{
  "n_layer": 14,
  "d_model": 160,
  "n_experts": 64,
  "d_shared_expert": 0,
  "normalize_top_k": true,
  "routed_scale": 2.5,
  "optimizer": "soap_variant",
  "lr": 0.00398,
  "beta1": 0.95,
  "grad_clip": 1.0,
  "batch_tokens": [65536, 131072, 196608],
  "dataset": "wikipedia_en"
}
Below are experts of layer 3 (counted from 0) of a mixture-of-experts language model. Rows are named router (the router's row for the expert), gate (a neuron's input weights, with its number), up (a neuron's input weights, with its number), down (a neuron's output weights, with its number) and show model dimensions 0-159. Each number is 128 + 32 x the weight over its row's rms, rounded and kept within 0 to 255. Numbers have three digits each.
After each expert's rows: a language model's description of what the expert responds to; "comes after" lists some tokens at least twice as common just before its tokens as in all text. This comes from a sample of Wikipedia text that the model never trained on. Tokens count by the router's weight.

# expert 16
router:175128128128070165091142185165070047170115097117083184177150193102098164178160111155122109144112170168111130167103138094136158141120138087091097154084102100162100151097090095090116161119135194117079144134136109085034172141080071109115121105191108105128081100156114139167170098148123121100158157117159130147166048148161140145156099143146159102146117142072108112075132118137175130143096102137114117136094107115165137137135096184167148093118085113106148105133137181071103124143146146
gate1:104135113108132121168189128155133128192185160112180095070144176183115101111113153160150133155127121130107176077197124132106173109095068116118047149113092094113120153131184100131143124143109120116138159146186126108168056084122100159076118197177123133101102114126092086176137141170111107193152135089188117118112053109121183108104174151134102102123076139178129093132164102126140157110121154152141158138118085120117061082110186151135065128119118123107148111141127111075146131178112117
up1:168105104137153136093140152090122157107093163144169111103182144137133120118053116096091127115113113170090188123041157108172140121126080086142155123108081174138092112143163166158094125118145132134108176149083140160138161131127170114081137071115196152125154145138091135137111140137149176082088095163111101117140144140121101124146083091083106143134130130112141163129205117139113160191098103160066093128174147180091152209096117077104134099059138119165172180083184094128077127131179146
down1:119174109115117140149155159087142085094116178082170139169160174097175116059177082109136118150167145113087131118061157092121143118082126099161109157184066116116089150110084137115066115121167080118109140156156138177177090178136135099112122122123133130149155101163166129164141174123155115133124090160063143114142175086153146114149066109081163151162120075093087142086181164171097128134088136154123161145130077160126117160130131063113108157100139101124138200085144069136069133068159141
Bare space tokens and symbols like –, /, + and ×, mostly in table cells before numbers, as in 13–24–1 and Big 12.
comes after: " |", "|", ";", ":", "N", " March"

# expert 25
router:140158109143123045109112166142063159083078144089098127123053077117160162124119136125057091126149129119100165106099164137148115090115178156087100127084149099197136157111139133097126114126125154077080192112094132135066152152198170087166139090142121164173123110164130125103144132129151120106134139146145174171097147099105133148142103055086163188101129204130137096098116165177157143189101095117149083188121136095166160126157175141143149117120091103096104130140161147094076108126087132
gate1:113099137140148106072210160146162179121166120147135166102096136116100183158168110130118170173123100154108087167172145108120158157133086135145120121188120087128142134166097137107143159139204150104117092105121100078136122112106099123144110090132158101122213095114137117150142091157136164165153147100152163137106123107167127160083160104069150141060128172137114151099161191107102103150178113169186049178114128167172205079116153149130091203125115081121093060145121114122152131116104144
up1:135146080120118071107124155127163130105122130135059068137129173155144119094116139094116084126144178123144123120031093155140124138154108119111131076071103100080156156082180118135110118128089140139099110127206152114176114170147152148126138183125151067086124151148076186156050109192108071050145103121174137165141150132093119108119116124154081121189123099109127160151101127124146103063092085111151177151169149181167093111132153123109155124110127171092133178126073138144164130112182116
down1:098135150088092133161135141127126098125165113149157095081098146154042151099109126192166153139122165157136079181120093084040128068171112140109144122173173123108189165106127134163138131103173160113121112091091128101139062120100119115168081102121141098150188174107152094092178129145164124099106113085166110106093107167118139172121122200152184135148184141147106114163155120153087154103097151136173134154109082145165131098096138111179180097111069157094073072134110144111104125108175160
Digits of years and dates in prose and tables, especially 0 in 2024 or 2014 after a month name.
comes after: "2", "1", "0", "9", "|", " April"

# expert 32
router:114133133120126162136138165173117123101097099110145132098143094127205142079126124086086119171153113123141123178097142075132063143115121136177199122122115124084117135110149117159104085178158144094166190122161135106144109027162130119149136069130111185145152110131120143119137107086139089129142099108151107048140101096089171144110096136114086129186133204103107066123070094115185124174129154093148063103128123096150151120097204074134131142119122114101175147153120039108148149102160126
gate0:110112140137080123089182189085122118164143168152113128158107197097137163115089134104129124146074152094163169130159154066104142147138138132136159124105090149130154126126111121105154077089127111131114140192175150087135097102169104150108149147050139141155105116166104082133155117146104106132091130093079186080117140116050163181149155161182109145142089163119136107069152115104142124136070109085157173091130168106074150177115137124150139135169144109074075173160183142193211155135091136
up0:142127150108099110121134143076184084078125146170125136164151164139148184119174131149108140122090138148207102119115154058178134176089141198084119195138128171162153162098124152140114181104143077111085102152109176096107112103138059212133155127103162105078173088123109153100115139158129110177172154183165110136196093145098152092180145162138116168152084133128128147153134183134111116100128127113112176168170126079129121123140191114154083180128128164154138102118153104117130098113132190
down0:144149101141126220146050125053187113098135118088180085118098121121162168098139210097122138150186147136104137122185104083188144131091108129095165123133094135122140118124167138091100145059086174150120108185125163144161164094161162093105178125109151078164085091093206145123138067107120103107115118160094167107106082127157145117107096104148110111141108139151075073109094093111160117100134188120079138142158088154146096172159125089136130192100157114118092142101117143132121139116141156
Head nouns of organizations and groups following the, a, his, such as company, family, club, University, Party, group.
comes after: " the", " The", " a", " his", "The", " United"

# expert 27
router:107126148123087170091120057169132046160093087146129136133152138133116145069132143132141155139123087144117093133149081128151177117105094083142094127102179159179120154158126156115098160080167129165188093151132152102136088093149109136088098116117063118091174189132174144147086133128135160163098094135127134109152060157169108064163189196139165106092117123114155146100086117102068111140149107129141147167113110149169139124135066191068176136119113159182189114167134089168122186130144132
gate0:192109077139109160109111102141101158160105108124142127116154209104089098139143119119082168101126114156134148162158129106157128172067139083093119166116136080143104114167109132141111105087173133105169161142128078152156129128213132146139164138131095119107167119116106155172121171137084157109150188126179133135161165112180158143174123200134114110127097054094057161166133102104113147101156190128106053192154156117073101148183093103122106126142123142188104149140120126115189088165190142
up0:160149134112099174128130121114151098149167129093105129111095171120124136200151161100127076161128207128173152094143163130150136128114091148167084090107138110087168127079082126088158082114145154137120075056147111091086144087141144096075113131143116068107136146170112108073207168171102132176115096099091142156155103115101084084140181075133143125100094119182153096113119072160118114176197141090195124107141131106107123090151186115102121173089126075140167148130125083106156176159108127
down0:096128157115134175132140110136186074127141121104081164126128120108101101167105170084140074201131118124123055138164145159160134036096137135161124124130143123137144157096145116083125178133130092100112088118132103067140066135103124167137141145141140135096120137141166090055141222114178133175051131076104124134096066145150068146120129056151125122133142175124138124162130119128085174182208147118184109095166123097137128121133165129142158100123139119109104158130149063080112166111160097
Pipes and semicolons separating cells in sports statistics and results tables, plus dashes, slashes, plus and minus signs.
comes after: " |", "0", "3", "4", "1", "5"

# expert 63
router:138147087119152102117073107083126114134104108137058053123148173132114091106092087129137095128129187135142131135104141104142121172143148082090145162142154085084132097131149136181127167117112157126058086136129144102152086122182162187105121036145112127143195123143071138139097072137129100144104110165138092204176169173114182111127116096131083150112158195109118164190138060107147127046124163105129129164158130093066150135135108134141089125127144123113145150084140154096082143104153181
gate0:135120095130122123090114147097125112154149074137077124161121135140115110146106206161146092133209125170166086115137152114116108167162143159134084120169095153122159115144155120145142055145152096127178120116151141117169103164177120168138191073087079158138148098161135159184124077226119133206101149057083102133103123166107123155104185123115162187170144112094114188135119112138113136149158094180132133122094179128146101111182133172148140125119191135195097157104105167093134140160138131
up0:144125074126100140163091138103110115096113139117138069142112175119136144123083116119126096103130076130109116142105081067095106080080147096135147146102144094070134142165113138163212088097164159124097159115131092145121102138165169131099167137132161114102189127101116078087086152145113154201091131127097116143133205092196154209136105108084081168166129183119121114174099130122151189101097118105101104107083160099104128102133139146188090143149084112140069162078124146166121111166076191
down0:142162171139143088098116118108192122093140096165102147085114108103155178134105139166096148130225119169152156089139103083130173128095097117132128092103087162125125114116146163065136093077122197124095124194134162142237104183131179096110056114088126174163176084155147156109078109183117106121071120119118138114153110102139082110097121116139149119129165099130096108118137134112145088091132144132095176110067175100171094137141168121120097113162188185099118082104095116141155121155119143
First pieces of words beginning after a space, like fun(draising), pen(ultimate), step(ping), ex, con, plus quantifiers all, no, any.
comes after: " ", " the", " a", " The", " was", " as"

# expert 22
router:071138121145161089154124154171126136103098117109131148102132114163189143142178124118168111144133145149144060103185154103107132143101074119092141118162148108131154116152177149119119121144106138138154128143131208159165142141167126140094148148090130104114133094166168126182075157173136137166155138143164190174177189163156118120178113090092073147179163186170138184078173059176087107180188144163115067124096128182101155095102081126121112105108122096178154103156127104131147118073076111
gate1:108123122156081097154125121138189129131134065141154069144158080110118118111161096142144130085166141144141165157094059149118165149074146153122125116171120100131142122106151141159155047055169065130094119138100147192124088066119224175142099096150162115158158103154115042144195106111060133164136130140198100111172099138157117146119097124160125141121091151119050151118104168110116131139189150128110147141136160164164162109096124167166140086092134125146093121125149144126142149119093177
up1:072215168114117144090147132118071145157118139084095118173126185160159127142117205134124203153092145113191122100188155169109139134147117096110102118142147195113108147106152139081093189188146140129109100143168179141077145151083135086113133146136123140147115151151114132092145177087149211130195104088156104117158147108137170103165177179174080109171091124134132165111115168158141149184163113110071162135116091134127112145097137143121108149087116074150127097136177108091154097124104155
down1:172157146143102087095106089175164181169133094056123158213156107115101104073152119098160137192104097109139103045114147102146116131153079161101098140146197128150112096110110158139164159126112110103156129111087089182129108155127139080175089126143193101136109078160129092097110132081160147163111155142120161147132117131186147094099113118121108165158097159181148148108138120152158156133148137085070160136124115167066064091114176154072115120084133182179148114151108116167088175136153155
Auxiliary and linking verbs and other function words in running prose, especially is, was, were, had, also, be, not.
comes after: ",", "s", " it", " he", " It", " and"

# expert 35
router:167130134147145176117117204124185116109121173120147062129106161088149131093099162096115067084160123108146178083159185138080129151131128088171160120168143092140137140160101139117101134079195150157107150108092063174147127172149150120087104165149153109075161160107135154102095155162141160191132151084153118100137130105103154142102106096144212164087131157172047146151171153128122142132070123139100146184110113182150125114063115129147128156089159081125174087131106114171168178115118131
gate5:140055116064098138156117166096074063108116140147150080081122110124110170094107139119105175139130155082163087142117157108137122081135191098109124181157134171120111082101139137166126158113156165128173077125097083139126184138146075099130132117116115177141130148092137127139102097103150103066174111121102159155092129090103144175150141076125145102112152168142175131116130177152162144205116100044153094193144091132166145070111105119136158150139131137092207101155184195166095126159121142
up5:111151097116101105154133186086101084137111131095134147157154113138069167094165121088098150098082099124172134171107121124076117108082170161140191181139158144173095162131138123114130162161175153118137125174099130173120136232144108104151090113140090150176128133148070121121123109106135159209149160142143114083171141173108104175141197156095166113152175146150110136151145127145170155174168151157187181106137072130185108121131120155095148126123132108131071148053080167155118078135097100
down5:096107103178081125115169169120143121089128139160144080118095089075100140089116147130151102144124082122084097169184128123170108044146110146098170120144109167181086105127105168073136096104099042127141087144128050144138146101102160111108110068187129092062135126148180143092078156108114155098155121153122113177102146124125120184105090067124117123118182109168151183088097086146181095190109136092124113165139139140148097102130118111131150124127124168088164155157187125118070153124085140
Articles, pronouns and relative words such as the, a, his, that, which, plus closing parentheses and quotation marks after names.
comes after: " of", ",", " in", ".", " for", " with"

# expert 9
router:167136145112114118116126070140129095131120086106144132132090097211127155089145166112141155140127096094093153112142036106148199125100128073186184151108165110148095151124166153104189170090190109110136137159123173099135090114170104115102130132107092085098153192164168130150091129154188122149071116134112186096165064121159124087118154158094153133096106085117177135108081164108099120136186149120197132163142144138192112158105128176104147140127125130186115152160148069144161174129132100
gate0:160116111105073128105130146115088160111111108160135094119082151135109123167079166150092163138132158183170110125174153139075135165145158073093164147113135161112063092123144168158108143156160158092126121121142110146148127125115134131102187166127073085132107150101127103167089117089187151093051126074125131130112129161136133177086131182109127148174130162108184122109132135090132145074214131105117132121137106150182087126166139107086126159091095064145181215161135110153149168144025153
up0:135136142138127168173089110154195158177163099124129131146165156136104135100146121122170152127115127155182140183112135155106106120103139102118128088164045109176189089143175134120094058094088138121125128164178152151131144135153095053166141118092064154102098094056139200109140114134122140116157044181097110105131146139105139062115147114090194106151128155102176155166128119121052159155159072160130093176134139131126126119162156165098120136166160119142114136098203085163155142101125134
down0:114131113159118122135065114139160126170133124076159137086180170172069134099151143137150095077161077127110077121140171089125118074068127145122119131110075143099135143084081086150188152133070146065116131134179170146174126186117166091114092075091122128124136028088092150122149164127153110120143129119083164124109157107146129063119126128158184163085118156127196123139102140149150105118117124121100160185124075125111096188195090119103128054126121157117178099100139106150143154123160155
Pipe separators between numeric cells in Wikipedia tables, plus semicolons, percent signs and month names like May, March, December.
comes after: "0", ")", "3", "4", "5", "6"

# expert 18
router:079135118139119153122131086144090162129099107144118172162149127085080127102146137107198107095122097103122160096089114086147109121107150089131119095130108159149127132137109130094076072112252101125110085112094149079169197174069119127114100106184170147152118119114135168118148175156107070104120120158094150155141181097108163146082117142067074119095078119095160174160181126082170092095162138171117187070115152096148096116153081148110081113101114124091160109111153123115126092153138077
gate0:106133143139100136080138153095138155144187110073094149136071167070174092127141115151135113103165116155159193150116117128115182200171148144140170156131122069128141090113140109175160096112175111111134130147088146135084054112093129148120139123109182107140140092159122128109194114174079100136153135153158119125085130083078208105100087110102136086147142129161189198155183109085132087160129150183090136158116143063147098175103157076166112094083142150114102116124138066145163088133136104
up0:136116131111125151153128190136158109158106148185117186150061142129119153088119129086095137102126093176151168114105126080122157195136143155121102142162102129095091124133151130117120103132178150055099095098119158096100090108116162144204082153120149059161168095126113162185137135110107116153118180141118127064113057104123148071073160148095144141121056157135135140112121099108100164132131079152126130121065141071178054056111205134134158080116091171134130108093164101152118126098124128
down0:208086157170126122155131147181105187135129117119106078081120114165134175164149115142166083134109133118121116144108145174148117077105166083116135109135097083167131118149093118129168097105085103192148123129105171141140172104090088111099155102108146195126089152136156115020121150163124160131121087158144144161139112128148062180171121117124109110161182108172102144191088155157145091079143156081132120207121138103114139135148050129163115150125108140143099137154131095099101077185060152
Single digits, mostly the first digit of a number, in measurements, coordinates, years, scores and table cells: 3(3 m), 2(66 mm), 4(6°).
comes after: " ", "1", "–", " (", "2", "3"

# expert 61
router:111153124127187107152100128112126158115110153116156137095145120143231096118086164104156066110144144181141172156153148132155179110131103116172117112154179149095120121179149170126177136183140146118055114103127124097130125115137143144153145126162096066199076085171095128185150109141156187141181142090097095143032153125132151152157110144150179144107096211188124130146108087116122131124136149100147125119128084085114139147119173153117137136214122144078102199153108166106122131147149149
gate0:118090125114141117118100136101104173137157095147110109121085121101031104087098092161153106084146088166088117114157130120110157139092139083195120124095166105116076131138080185118127084137152142153163145090086158152104080110077146100123162139113102118128126157129120120161110144188140122096065128124104123130127094148161132172195088088107113143154165130165047078184121141084113129153176142100107108117181134115155156095223097123124112156111151118077194148118125062079150170062105098
up0:183137114128097098111078123141162053125115080181135137171173141151151086141116135096130128104113104146107162194142146163094102213178135178072077154180084141107064120171097109128069121129109145141113111073123121135123125152140138142102082078170109105195117167156149114072179152166133128152074112126119157121103137137039105154095101114164115117167171129083131107132089088115155137137070114172153120090106137117159087130093118152128217106101128133105068144159105157119164132162109122
down0:139141167164145169136116088158084155089118124159115180107113136129142118094156128150127136056150202181097177150175140192109128088098141133080072157116078155092157146091099176136112128111121088096121148098116157147119080118138132131116116132125124135152117110092115136095175087139183113148140083160148073091098147062093128117130114148197148087105130136075097100142091129146135074094142172111072127065184149126118092138172131098093186126164078072090168192149173113153206113097119143
Line breaks, sentence-final periods and biography heading words like Personal life, Career and Early life.
comes after: "\n", "==", ".", " was", ")", " =="

# expert 28
router:171084108138095141157130160146107119103071146110075148099087090106096167132112141138157094113130101184096062175148102099159125051111135153117100107161099116138155148135134084105106158144102129120077110125120081121083228132142073105119148100132146124056074139101140117078072169159067090086137067100108096061151065147140148121162127120095118127128151118102088127163155089110090139158143132093088073138098059147143134096173070150163092127166104111167084118106149141126158171153128106
gate0:092186125115085226185142156134113111165108098146174162162089171158157115130115138095123120177030157072118124141135144066157128129166092127091096168145148117146131113146148073125190139110088175104144126121132156173181129110138078125117122134175121147086105196144119053134162196146115109091101146144092090090183133136119141077144124184134115180054146145151090102108121181108109126138124126122171122103109062127147147083182164105148099172144116140135104087124163116141143116112101136
up0:118136139153153102133115162106069208167168126074108127178095100085117151058113113189087109149183145131148146178084122165140163128127128096114153157143145071134134128141148151134118138126075123077107129114151153167150109138174129036084073109134158135173154184116129127178126110138075134119150150120135152136055089201094119128090054122107132115199133121077122161129117154172133099083122175127160144136146080119146142118180158079111124144092072131079147137126091105128186095165133169
down0:143125180175151067095120116139049107125117160140112152183130102181125087116128130145117170105095146118155094192123081165155098150108117096108110083156183175118109171138150115118149152136170139156137156163122141137112152096118102138155073123202017165148128157071171138171148166117126095117132135122168060138110114107168069158089098162134144122073143144148126101095140161122150148156086157062159115143124134086209180136173125120123150129158097199115125146161159130140109083129095177
Line-initial list dashes, hyphens inside compounds (Runner-up, X-Play), plural or possessive s, apostrophes, and of or as.
comes after: "\n", "'", " one", " List", " part", " University"

# expert 2
router:149140121110110132123140148080138105122238101121138126105178111118137073091072118161139132153098086150121121128145126091114206074104127170194077132127149123153137149119058121145177071127144111120167120102140165151085141093135148133182107147163000115144139136110151141158172117096146173116127082120084125068095156107112136160174070136138122099094129183173154149161169125101107114123127092125089071165139059131104135162166130169131117131121125080079063137153148113142094144108124126
gate0:095189147178189155163147149121143080121123133116183124100157101161105081134048128190196120123136111103115161105113113098165085153146148159157101115158135116109106150137128125147114103085130129202103181106103115108115120118126173159109122123182148089090161140099099134161141083068114167080115149087116164169106084147150140123161197173156127105174141135097129147121124185108106087165131184119126149055110068134165131141104067150176128135112141063172116210126116073163153148140101163
up0:118123115146152123154158146116097097126117150100140084157110075174135123101082159123129049156156177128118097126091128078077114148114194108148130160128126109191164166076125171137120187103148145144102052088120157131102201145120070075101093172096170169106103154151133140169204156114150152111088186127116099120073154113084162150132095106141125122142093073090128104089147076107146136112158132122192137178155151142220170151120127078087181144159132082125143142124150104137106113143157109
down0:138092110130170148106153156156116138122098146128150068108125127116159106134118119095107134075077110143180100129134120130207155134117115101145120053115133053092200112124100119132169070116153144140133144098142078086084180179147132111112064134202171158096160105099152103151144114166112135098156117158149102166182133116093152081090151145159111156111130117095102103161112087078092086128203135130166119126168103156164112192188070177180090185065126116112111126144153094143180110118123106
Line breaks, table headers and key nouns in music, film and TV articles, such as album, film, Best, Source, single.
comes after: " |", "\n", "-", ")", "|", "=="

# expert 39
router:139123167143137094114130076122171118076114162176090180134139115083104081099094139115063062178140123108143082192123086162123138163133135134152076135057149137156115123147136090139069162132093211163148202162122111129145107137100132156163164162151127137116176188178099117093120136138145103157123170171073155170084162152111141155117171155114109153123133132139157129171164106147167125043192157141127110157149138121117089171176103175177097102121111094126095084118095168133092110086149149
gate0:143081076127159108151148086158122094080162155131138105166121100108157098074127147124130104171142136152139116141190112170134121126138091113112074091116080099161072127125110124072171095112161108120112172110123163144160125116084143114112175131200112147157096119129080112103115128143158143115142155193161098105081096167110106134152190163105130110103168129166134130094103144128043173091144060163091179154184096115157139114124024117125193137087098162189161154117198174126143140149139097
up0:125126136100108150123117141052132137176127126101110126133091139143108143055145138133137119156081048176131095190173115107107093143157135170124123047161168097098075134098139134136134113137165131112125101125147142099204118119111105112144168089186089177107155127149109171086160172126071132118121173108161103158155150127064106115094198086160120154150133216126085171098092238121116159138143119161160087134162151144104148123130093114101117086065108099165144102146138111143123090146090147
down0:134141129162130146154120148108126070083120168086131147122139156145118093050136077167091176158101175059095178111106167125087184098170195159132103101103133156147104139143135111069091167096155081136116171112116106081178149143108115118109167098088150078115079072159097136063183180129186108150155077103191131087126104098105149186119081130129119117164125088139128152123123114132109099139095115143094152108144155079159098166076159128179136155120102105139139173166136138078131168063108109
Word-start and middle fragments of split common English words, often after hyphens, such as short-li(ved), second-lar(gest), unpre-dic-table.
comes after: " ", "-", " (", " \"", "S", " W"

# expert 0
router:133132123119151119144141158136092143148112107095153086146151077167141123123041068105136068099139120118123157099144161171102084115125098077083154134113151112100060135147160100141142076204112084136148145082124107085117117111115134139223091100142155137163093086128150118147180048105094154129164152152169103180100183113120073151094080110157169139189112147153085107087134095118127160155089084098155131082166174128100134092048101089150138114148142094173119140141119168141144110137091091
gate4:080174094150133135140132110155127129114167163125123136125129123141086122157177092111135116140142164107134127171133154088154113126188104120104091143185169035153124154099140124149130133211111109157184123141189110122150138209112178096143152150073090185179109087169150090118161106176135104239098101162105095167138151134101195151119096144115134092198140127117179110142118148151110141152111149104201150098123087167088125152094153135157159157151107087137156170135140132116118143174123064
up4:160122070175170152188151082085101100128126090162123104116134122126086150083169095188143108124163133193082146145158071166106152169146107137117085087187166099108091075151108131174128144095113073104107105105151130183157093111155105116159077087208148160115136113169144108116073123220116126105182152114108081180174058152110164099120178084118085144171137106129139122104102179119122142095148160144113126152113136136147139108137119120159132190088122129111131117110085115125167169191113109
down4:129102158042240120168130151116107133140099120115148081120124148123116120096111157076133145109089151160160129157161105150083103163150156153146138158120102103124104070140124107140139100092133163102106115136143113117141128129099163167101129134156118118118133143185111086106127112166135144132164153082120110103165087097028122122167104122164059125165153162137156123120138157088105163164141205141118090089096138093166180151186071146153051113131149078129108129127013149095102110134172168
Content words and verb stems after to, the, a or was in narrative prose, often before an ending: refus(es), challenge(d), provid(ing), said, form, up.
comes after: " to", " the", " a", " and", " was", " his"

# expert 56
router:122163100146125064097101112129072170061083146129048145111104072076098166101123150142087128119139125110098172133093147131156123085119185105095093096081146169194185166127090099104086100119163101094072130086102120097078139141136177112116112076174140153166127115159141143101102169140125101107073128154104187171094167100094149097138165064072110167093105195121149154096091129152157113138153086143143155185140151138167160132155120147101100101129105172108155146151195122128091152128110106
gate1:099136079100085150104081097142075101113115124153091131132152117138146035188154170164028137142127088139166078110134126157189095116166119133147134124135127065098172154117090094137108162118189203135141162112102148190122142134104129152111125152136092132169159134149118128099111100192139130109129153121101163080150124130149132130115171057097147096171192142125123173150118169118170085065136125143107123114140123176138088099109191095131132098086118140175177177179113100119160080094126176
up1:105093142117181217136110119157136117084137124154172155138103111106088123107066127115163112117088100115143126119088107147118132153171098214119159101160126108129109133158128174165110107141127126149134152103107200103185148126104080065070117108119139093215053093160178092131105073071146113127115113159129115094096153132111133106197135132085129183103193177125130109130095128139127155080136139088157131196183171098143066106114058130144150131153160119188104093116135114127136151137111092
down1:148144119172125079114118135127080107117128119161108128119136107135158095142138104086099169119078131136131106097163111037079164105128087084201123136123108107144205130138063169099147080113146118114131165126122101087066139141048130088087196110155122108098146137127156087153125160124113193151128127076116148184095170106076160080129139152152119086138086152149148077093084087128110119104185125089123184097126154120122172096095171139161209104152163168137092128106115113100116127062120089
Single digit tokens in years, scores and table statistics, such as the 9 in 1949, 1979, 2024.
comes after: " ", "1", "2", "9", "0", " ("

# expert 4
router:060075112136152161127156111184076121160134079136131066099122091185118099105130107109038140183142129145078131149154171182126107139110112103126140111081152113075147116176177115164164157164121096136149092108125096092104115096137102145162082131081172166185103077131118061089156130133108138118151135111211094110114110130121122142101132135160147141195128178167148117149094100135166149101121151161152083061215162099207142092120133085136156126121138140120144121182151112112157096140107109
gate0:095078097128135150132154070124123057159163123139157027140164135146128121105136107107101166133087129137108161084102134137163201108123103144173123115042136092121074154112182172118162099136115100110129071141133107162141065118100100178088123131131160121148127125110130083106185134095106146139135151125163074171126117091125118072123158174118097202133105118172124093092164143074186112100075092150105153110123142076142152064086110096190136146112167183124096149161115094130110159173135097
up0:138140091114075169102087127129118084130193116127086143141130148107160081097139135165108081047159127178134164078131107136132153112176150146115188082089132099111160150181166162094113188188177181161170161111158193123155189175126116126121130120090167124151090136185131115152124168188110124137120168117186124100167126111089070129134131146174166132132123125090080092127169111140113115079124086100081175112153113120128173145126141111168123082127185150136115144127179127082128178131090197
down0:147134124133168114110134147131107128136168173141126105067169113088119102131127182105140126121158134077102105133092113039103169139158120154191154175123140113133117155142082115115080145127135127158171144128124118141108146066157172084138158156093149138135136163125155119157169140060160112076093156200068184112101133155121165107156180152112195136156142091099050124139155148054163089150130108189146056160146107100154112114188097083116071098106139153147169171160175105135158150098175143
Content nouns and name stems, often after the or of, e.g. President, ship, government, Petro(grad), Catherine, and months such as August.
comes after: " the", " of", " a", " and", " in", " his"

# expert 15
router:163139124130123176158137092073149070122129100127142142149146145145203098081113062140160119110134158162110102108186153102152109114123148147155134137105116142197096126140086154157137150150097100144088118168125146167161117063152148138104089165182137102182119089179155135079084081138131099104156132090132121182049140119186154162103131158138157092098073165153136136111124109129174114140082117148094088136134082149124112151156166150109173145197202134080064189080155106116129165104071091
gate0:192154097107156128137146091128145145195157118107168179117176170086183150120095116120153129083077108139154108103157116145044153116178098120178136195109199112140139148137134127145155097119072108108135172182158090171105111150122177142142189136109164147118118165103129172179111151119104120146103149141158074165151154156148120137158150117117115177166133068146173107128092115087129126168141165121128158127115152123170119123178169146110132113181169038118206126169089163120122138153194173
up0:138078162125119120150170098103101087095123164125172089141099152147132094137118152069071121133170144100163072137093155153157109190168171114140111076134168179108139176106195059147039115141119179108097091161171085152102145116113157120121151122093138113085185115195072140126095133162117142193128096119151127143081127113118162082168103113142159131165094138107128150178081135167123141120100152096142082108066157158081105170167150126143121148107143185112071122129086104185149132100088122
down0:111126122107097113158131081133091131131091097092165135106127105144164018091150146059061138117134087141106063149126165137110168162227189125104151083153092086096175101072138119129067079161095096124121149121118117174109147111085142166126069150121171104086158084159121124075100088152147114118164093154173138175090139167147114099102142071130124141165114187104143154134114068137078156158146117130169111114088190121133122132131125202096139119124115115098123116119162098101110159140133124
Newlines after sentence-ending periods, blank lines before section headings, and heading markers like ==, ===, plus closing punctuation like )., ".
comes after: "\n", " |", ".", ")", "==", "==="

# expert 29
router:135123116129106181169125163096118054082104123063148135133102147186157179121143145146126067122141103051133133082140147059124187170097129054151230128139127108158076138076158156096165134099160131135137119172096125129129095145170126092130100145084154105133097132158175138133094130176107101117112108124160146106159077104124170117062084127113134147112119085155161132165148148085099110139149164166090204153157125140169110145132168170163100093130154118128093119137162069145106202120158107
gate0:164111031113145146128156133079091133158106097139153066180077104120165127152087156173123137119126127097198206077173133113156088097132174055042135157108114156120111131108124120145149162120093164114159119158155142118135091176149126102091224129120146173130147135132128121144096101118146104100102112163094087140103160172151103136083096132165168099096118091099087159126145134107143098132101081093122194122133066175107123137116103129158169142109169134184124176102113145178087146154077139
up0:175099147113156163122147120130144133072093129128050099131147178137142106131155123133084174124161036183120142087111142121146123121115139101065094173135132138118134126136174142182108164128134092156174155153062159126124083139204105149128144161090142173141107136128079142091104086119191114164159162186151119118109039135139164164063110102123098113114153130088112092130137077131120114119110127103196132045092153129166184139108090114118171107178121160111128102088076147124105131146182080
down0:140051108140102123122058143115176146135181149161088157055184078083172170104168111109153138136140138205145118083184165093123124148099136103165085081111094094132184119105058141092113095151188119165099126119099090108141152134067132109099116141149123175076130100191142132160134150139090169088148133136165136172096129124113158099169118123125130061152103171168152113154112104131144110169155101139110100134118039130118084151150131098114135186143131077122123129125145099175109081141145189
Table cell separators, section heading == markers, line breaks, list dashes, and closing parentheses or periods in structured Wikipedia text.
comes after: "\n", ")", "4", "3", "5", "6"

# expert 8
router:166109156138160091139145118077075084094103098142147152086106082096123163168098169112158129129135099106118114152184109110153135101151129103131107131161151116168152143177171105105183102066151080111102096152124034141103160161178102120171176155068139133093096138142125122068091140147107118101068096118092101045131099121076142121138094086105090109103168147111164123132102101103101118146177158138139103121152087198080092071159121131129160114177113151135099146134064092050136152176158108
gate0:126149143110160181133105100090141110150167189121153128150178142100122103157081093125119123139114108116075104141110166109199125094097184132126143129102102188104175110141102094138143085077152143167126100193144137112116106145146100158176128097161126149162143136142120112166107097194121117145099152099178148119122078074141171049144130082156175123116088084127031120130073099108101119095175116063134130096107139099187157106158139171135129175110127184148107067168193151099152106186112112
up0:056152085149113129138098129137098085101145139102163143172089156147159058147147112151126098164149146116120109132168106117122063133171103128125133096152134138088162120143126076106158138084188127106102124134117146146150137127187131064204078081089177106078140186110145144136114136178103117161097090169104125138121213120166140074115123136108101091173095113124112103042130154129149135221199196179130116161157086137113098134122146129148126135112156119154073147169133117121122052136109135
down0:099112094118089081127138144146167130122159168147125122103094120131144191106127126165085134144158092108095182168125132150120087146131063112140207107114047166106189107088153155151134117183191131167063118086118100126165109119155148077174087153088112137102141113099175198156140116144103169155124113152096132151143109162140116136165088181133134093147124160120169065102146157101099113123110181156169147112135136112187106151152156108145074100086141133169200110130101049171115065090140146
Pipe characters, list-starting hyphens, colons and bullets in tables and infobox lists, such as | Yes, - Producer:, ):.
comes after: "\n", ")", "\"", " Born", "%", " Country"